Weights of a small mixture-of-experts language model, trained from scratch on English Wikipedia: 782M tokens.
Below are experts of layer 5 (counted from 0) of a mixture-of-experts language model. Rows are named router (the router's row for the expert), down (a neuron's output weights, with its number) and show model dimensions 0-127. Each number is 500 + 40 x the weight over its row's rms, rounded and kept within 0 to 999. Numbers have three digits each.
After each expert's rows: a language model's description of what the expert responds to; "comes before" lists some tokens at least twice as common just after its tokens as in all text. This comes from a sample of Wikipedia text that the model never trained on. Tokens count by the router's weight.

# expert 2
router:444479527490526440507454476539540512423446487510412480560498512508510567519509481514540448547476430538484522454504567567459498456499522490520519548529540541524562455517545533462477531516502466520508547536506444501559493455473536477543490524466516468451509505505512422439471480576448587528522485519504605447586502482425520511469466517563478418485433465514527512422465533449479482518514
down0:546466555535491460491531534511546550497524512444470502557472457498504419508487532496484510553561535426492481470477519386470503501548484468522502438514488487480508464537528460480559517589524497452454512506478392490559490505443539445519557444445556537520447510492483506481479507534501431545428522504432526445530545501448494468469523462450479439518580452542505461493528488555546471509402
down1:446542451476424424490521490553500482491459507434439466420525422494549507519487501551502476501451548522502409545536541443498579478465499503524463585481555495493551521503530474527514496509501457529523546482531474542561450496555467410521477566466563515521554496561503546521500589466565483473517456579472486539500430483522498457456471454471552526505439476553520552502474533493487508493538
down2:514529554379465495525424487486577510430527536517575521448430509525453508468473536478515543429550545548430487499488510546444506480395523511521529493483527513464498530456450473515536464533538507390497462491545518478517510496487507498505452461503505500449482463508508423489454454477510518499447434517497549484429502537485524504508425513521535515479525503446402506464561561438507566478514
down3:443537450503523576435539576491495446528536484480514511538516495515454467477530512556480456544462475524483452573486416476441455542524479477412400530540492458547509518491400476518495522486513551523548437523496479527515573501501528496472477483528538561478454558519509473481572548477469470503547520547456527562433506444440443518521520520487535473466481394519442471503475458477546476494468
down4:496437433473538527400483559566496491428546539563492418491457467517467462514484475466476443512532547443456477459465527514519553486537504541439515518535520475533546479477483472470487534441497484520497525537474528508497545519523479423479474592472474471522451485540540521468486494493479402496506502418544470577448451546479493447492418503581545558509556476482498456519497556532437474450532
down5:504559540466559490529471570523546487462445521450545381500508449495449474505507549510537490471505478554494476544472404449551550525512560475438512559545539545519503520524590472509508530481552488453491473540440488445539466535495477484519443484506463445517586444471452576540518536555463476494507572517481542494515531553527471470494506540549548532585506479545494458556532454540482529477513
down6:575591517525554477480514512511515546500589420504557464395478567526472484548533525529494495453544491492475498477478496483430470502475486499561476563485512460525510470591474516486460519509485524448494488557453484480447495505429536511457472479534471545579550486528501532417493469611511506505442484413545504476480538468531496461517490505525488438457507465442438485471460497487520529403491
It responds to: Digits, decimal points, commas and hyphens inside numbers, years, scores and tables, such as the 10 in 10m, 5.68%, 2021.
comes before: "–", ".", ",", "% ", "\n", "; "

# expert 4
router:454524473533536488535479485489514551392546509577478468557537539548466510509455451510492479538492503531458577454536506509471538484475559458568527491512514514485562445456520518445419579542477431515471520581441533528540469507491535466484498565492504496509472529404513491527433534519519541487559464512452498499507469549434534468480487501560500523477442465519545561430496572521436529575492
down4:467546467543560524412560523500541530566518503520511523488484488506461435523424524522431435556497443543481467559517542564490461443428471520480541564486495467488500469516524527452520500504444490525469513504528482516496531466530461480460476642469499517518519519476415559445518493473501461512518548545525527558458400458471529489491485526517518537551498428480511488522549505458478469598558
down5:503516575464481481545509531470501477503468555533550510532521479535508500490569564422492520479558486470576529462529452511466503434496435520490584523543463476499454514533569569489499514507479453532497459529422494525452560513432510428438532574472444532523510461512459511528521466539414572572530521449469560570467508497468459534488540508507473501472445488575515438546500518559548493461489
down6:568449532493535483526559554524451486490441533556518471471449534514527479498421519479534492548474537478501526544462526423494499560482464440533489483500485453482537494556453460502448536498539483490457447541441464529511550538518655587476539435516476521515450489468439516464500539445487516508460558475533475545468550446487451501577454487515537474465490482493483563463420465454499456480537
down7:478513503513522482544453504557466408482475467473478566518510499401475532503473460502471503450494532617489454469463517444514582479489459510498519574513477552521460476462493476555481467542579557540427521567583480548467492449514581464525416458529448496405472481496515543486515521458464497492512451504495477466566500465545446544524507496491515467529488456444477492491513487534500558529577
down8:494554481470460519456506440450481577448475490542560545512561567514536502501516551479487517502512476543452431450504514504405409520495530417600526502472528495514471544495488545513490459514501532448538472586457471506513492487534506492530572492443546409468538505529532562457543552500525512512518519514515479454432496537497447477525481549491560587459514517420470490512522566462489560494538
down9:441598471531541479448503532563516515548533557485453417465489484488478550544426476533499446502586546497526553512546507553586443517502514497467488509538445533389455519522435508530493549566490435500522494497552449440455516517501520471487527477574480530422456511522500482470547496498485466511444484452456478530435482485532532452520409506507570544498465527483545511517442520486527504500466
down10:531555441525439433475451509629478543547468511509553531501484500477439469554505499521552474525531500537470482572496466504473498500559500503469465563503522538475477489447469488515560525461427530479473532512517499500475462473503502450502539513575583513501446507477541425512554494656498569427568517509479560525441503507490527512543510531516471477536493467460514446530487473537489526562454
It responds to: Prepositions, commas and parentheses around dates and places, especially in biography entries, such as born, in, during, the comma after 1970.
comes before: "the ", "201", "200", "202", "199", "198"

# expert 23
router:466502547535537449524458434527539535442475513480451498528532512492571531480498457431538475537495401501506512515538542559527527480545520462501490529544549536477535460443555546455490554529504452512465537561502512451549450453488509459522452598501496489503478515431546418489433512518465567425509464492530560507542483520467561528474516559543371457493459554483518514470484462481499520515455
down0:547477539533549532525517491533536512454498439511449432542521489581559418515483530487482567458504535531514446455457523418498498502489413477524488473497449414481520503496443464500536517586504487479496560516458493527532497532430605496519494523468569560527472533488501495432502554448535523495521523497440538474547481479488453479494480430501506477533565386489452484477570485548497475537449
down1:477523500471466524484516445429498572529428512549492463458499432492542562465505455597489534503466480529517504445522506439458498609522521489456494539417419518509550466505533516490517484506494506497545449520529540524551492470504582555449502604471484528505478567518455503482513523447550531461540526477520475525526470517519525570419456503500530504413528507561530536564525578532487499536534
down2:472498528492452531537473431542465457486493559521510527538535454450483500535560453496539519509520505480477483502457445535516509482490529536537484490427514546444534543501452461554519534586489534463521511472423552558496541568512552574547503372470519546389456442458506426558467501500477526550534458454500524503478453482483533500444476511471513538466467536527506537476551477396470506464482
down3:463427552453529568524481517492479490541488486589534479482461485529514506498493581524449505521472453519496486504474485500428429468459478399441434549528447474521480470534533478553494493581473500573553460475457463583532562464504577499468541489516513480470488521427460478486481522437489512531510503515445557556465489548540501527478516504488496490486613487550457503445584496574518518477459
down4:466515452470504432471493565489541483537571553545517395502532479486424534488502438486411441488521521467437465430485473528447485536563468511502600554510515472560524448538460492438437524444508515510467512552413456510582527509490539492480443594538545491442519493481516531460545532558519462514491522482512484525476466502491514467485470476546541544465452436509503502492496573492473536502521
down5:508504579505518500565433541466547475492499544486515454476486464552428487515614535508535540483521406508486501431482422442473543491614502474460518537546499522541486523600541504508529537496522515472497465525460468527506566511539464484495516476531549468515546476508518534487518477462499554551519555434475525477535439505514582493497426511492544526560409568516486518506479511560491549554489
down6:545551510518570529548556531591509456530441487505487531476505505480527424497467521488472463470558514489551477517446476488476514535464489513536489470431516541539484551508539518499414568526538514481487519527405503505512532447509531587515506449479480463524517517515463545444525488556512437448422549441509494468468492495496562545500447519549506383437502496547474507405416446505493475474543
It responds to: Digits, degree, minute and second marks in geographic coordinates, plus years, percentages and table numbers.
comes before: "\n", ": ", "\n\n", ".", "″", "′"

# expert 8
router:468458477548498451514432418441551519407540577519478464494545526532470511450481538535536440512496511477488548449489498496496557497537551526538510513539536470512593458426506490493457592529505463534444542527515484478546459499510538443546468494465507490492444492435510493468503479514526556491552475480479554436497492556443626501458476534558522505428503457507571558444510478513488547520508
down4:452484518535512503514494480557491501499570496505471537498572480497494509456494448490428506467527497428493513466563529429477441399604557487505512543546522475580553466513510474527416529466502519568472534496484472529536605491473484564494500567479469491511504516509506545489543520450442523497519550524509500464478495443446485456490461463468450523561459464467540366497434498489523514518560
down5:481452540461483478472468534550544517490487516491467469400521447549469509515605558453613552502484447542552463453489497511510566534514555488433547538484505537443487513518561523509521559494477499499450517556427463563522542569504457515436465538430494458578553510497541515547531540493473517453538535482556532450543507507503533525496494467488495549509436428470507480511438502502537566509507
down6:579469493442524519504502461523512482426552467503512524514520483492555572468529509488486481506583485568593500539547464468429494497445458511521487504492524548627514492457455483426497514462427463480535501510477515454527480496500488519526455448510482486518464447529507511487581599553562476535518526488577455488487552473483473513491458501462503445476541463552512477589510490526467446408554
down7:529471514509474430505491497457462525436500460443521541525562549492546571532473525449502562480526518504529504517519509614438565534527429441526533509611471465457549490449530503549559584466558457533468480494533494540554471471531502470561480511528444515500521420543499508526488484479508534578498416486449424491531548494496490474533543482442497560461510496488469497446480508540484502501426
down8:537517416534451531428535478465509502476491480516491521501509511563400490478542527485494472561509447517560483487494446535482459534472524516441437516442451535505435549510526522469582464470446564514506532549468530513518537418485500391458510538515598488513478464523509530468466439478578517510560465488568514462520513519457495524496479446549421533484530545559535477500497444455474548439505
down9:461582501447470404543534488491571527566539549542503529509508584516477531486533488552501503524436564496473501539496456401532497516456501481488510472450486565472523538506448497508593492527453472510484530458454501396536568460526495529416499447574494497533516593477516504507544488517551476509517454472467499496543416448536485449527494526520548483556560488543502523533523504514547464486545
down10:461511488495488489425471515517470529491530504565487448534470513477521454480449435402471546480462490509442458535564549568556464498481481434508512577482525470529523473528509464507503524447420504553495562491588458421421532507484466444438586499494493484511490487451492500482493429505564522474525490521503489589459542471500493497477517557467414554454479462433481469488544492528472560559523
It responds to: Function words linking phrases in prose, such as of, and, in, to, with, from, often before the, a, his.
comes before: "the ", "a ", "his ", "their ", "its ", "this "

# expert 22
router:451514486515510434486491457511505576453461484521502490544446558533532567501466490489490475582429498484498544449560582535440475422480481458484526588503528575527545468485552508491436554526525509491491535523506456533589467446422546484534473530484523474452518403440511479515470509495484530501510466518552515501529476481437559521434494500478467475477447483547531556421537586472505540488489
down4:480506501502489456419484628500526527513516618593499417492474472476484524496482470605447515541505483449494466487501461489477483493517476528509541478518542485603554430492495522471479543428493555561529568492422468517535497460465551476549486552544482476474482511531527539481472486501473436511499505510435525526571461532517537464515541452486486490481521452479528469558514589486496483557528
down5:478462550441541446538474519578499492551491495476515425490549540487357561545532487533574482455517460500498468481485498476527493485558462591493506498568500513514482466524518520472466491593473478453475517467506485583573501591523526497475449512514532474459466478459481519438491456454446445459502528490596521552467482482515470475447529536509517537563524506551486496514540476596513516489482
down6:485496467441586444560529602467493516511527478521518521427481535444581465487477490530473427474560497534534509487510503504471516454491470479542434444574476464496467520575505495509493540525482484460447520476560493504496532533459543530472510406549529497543468483506545494482578523557509533485486522495457500516524587515447505546594517501560478446441463434434445500475432440534468474487525
down7:527507504492517461514516448532543477468469534472472473473559512398519545478587463523471473500527472583492500556553521534459607491465423497501478482512513522496525486501507510522606463490465509544425513517602475485467456471512498508522497519504428558420505543535444563518474436462479576467453440461475505467515437485560506516452554494446555459520486489498453543444501480504553550478512
down8:467505470450497503477622494475488559530473541602494607495515492531459491527448553566548503522534490531521500485510564516479503467463469526557395482496434521464449495508455518499528509501449502507502489480531501431519532502515505472495540597497520522506497428484508519537567532442517526490448604479454465436504559410470494566515482483479498454483480483559540518454437518444530466505522
down9:484557530504522535558505577524513455523458615561464450399492495477483481536456493542526478459497516480504498580508543509515538555533523501517480557554507517507474531478478540486562501530498478539524498542530465455467500511513497473405494476525507582496502582538482534472523577476520432482522459417518498549442468472500506455595445493511521379528466491517488547521434461467493468549486
down10:455537429517480476479502598494501483532498571499505441433481539468562561468549461523548515476441569471488495499542474555502517550451532473458510570527526509495531509513477509486505548472456483521453514502527517451446507515524515473478594437517580493556508510480481450538505519494443537552563396484472545522464494434527499483537471553474553517547544494439451430525508494516577557584467
It responds to: Raw byte pieces of Chinese, Korean, Thai, Cyrillic, Arabic and Bengali text, plus bars and dashes in numeric tables.
comes before: " ", "| ", "0 ", "— ", "|", "1 "

# expert 17
router:499454512545481536511544521494520484487529521550466434505462523497534492507513431505552492574464418493473516484561489560516465437540527586483601500515516590567493444445559528500391510523546503511485549511473443498504500493452540445502497526505472432435510498527491504483451477536456483535528529437569559418578481528496529504535501549519431492453484468536488497499488557483427559514527
down4:519492443566543536516507535433487511545587547596460449469461470495476460514497470490457449492441543460470459550593513503495478481495488519510603545552576479562568423481446518508456483458471505507473499519517516464522508495476529465479484659471446520492477535528521516510499556538460488489457532444527486496477461487489533502558443548503526523488441412515543464486470485480484489507517
down5:462524606475473474478499547499513505517512476559529478460521587537503501502566503512552493442506427516509513493594476534528517568498478494437448491490480510516441539490594496515551614481473532449438469468442536531437527484465562491463515459472451429533439441528467480560526558476473449504514528504516455540525502543538516466488487501495521481521435505552411546533561510550519540486474
down6:540537593466512456561489473481520499509423535496537503421569534490534485514478494583521491502545485485546480491486487544500548470509494520557443371494439518605558492488495537476535530490569429500501461513510451485465485576494517482416502448483476519512502477425524508469515477537508425513526473449554469502489459472438546480559431497489484442528530437494439476491427502527457489520475
down7:549538506492499499503549483493543464401446527410466543515480523422510537520451494525503541542564431608532488480540513452522585435479426532486461457525463518468486497437510454548528483498538465507547486491662461529576446502529522514501489462557505508500542489492517500513496469481483556513479526466445453453572496524471476478515495476480500560491492552538447477493553525480534529520476
down8:456470497467502504493572503425468534512472535485497531418559489490444502459510515497452544509523460472565512410444554541518473526481523495536449482497417555440451512484483525531499489485453522467510531520530506498502507474444503497599496466508522474542517437536527513534577507456585513501524489452532556471455549489481511444471533525432558494525499613512497528475517463395527483439599
down9:500471495520465587582487544466517465584497559460459472539569508512525582534437471505527474552427531429604513511512553532510440498470556454464530560518441523546505522561418446518540535521511511439488556505514490453497550442516512511434496510557520525480476543517500487509536556468586467506476432473432484520475487466505539537501473558497488525494453504501475477476466493435430468493495
down10:490545532427527427495535552553493471525537553459464481473483536517543456509507487573518490548524508516538477590517483577484471512531502489556533596530557524542517475504521457479554567498432465547445574511533454488447470480526498528497514491546503539518501492434520507520528489474510447478595443522448533530494542498523506620428522503488593588482479521497525458532463547492497543541518
It responds to: Interior letters and short chunks inside rare or foreign names and technical words, such as holot|y|pe, An|z|ac, Bicy|c|le.
comes before: ", ", ". ", ": ", ") ", "le ", "-"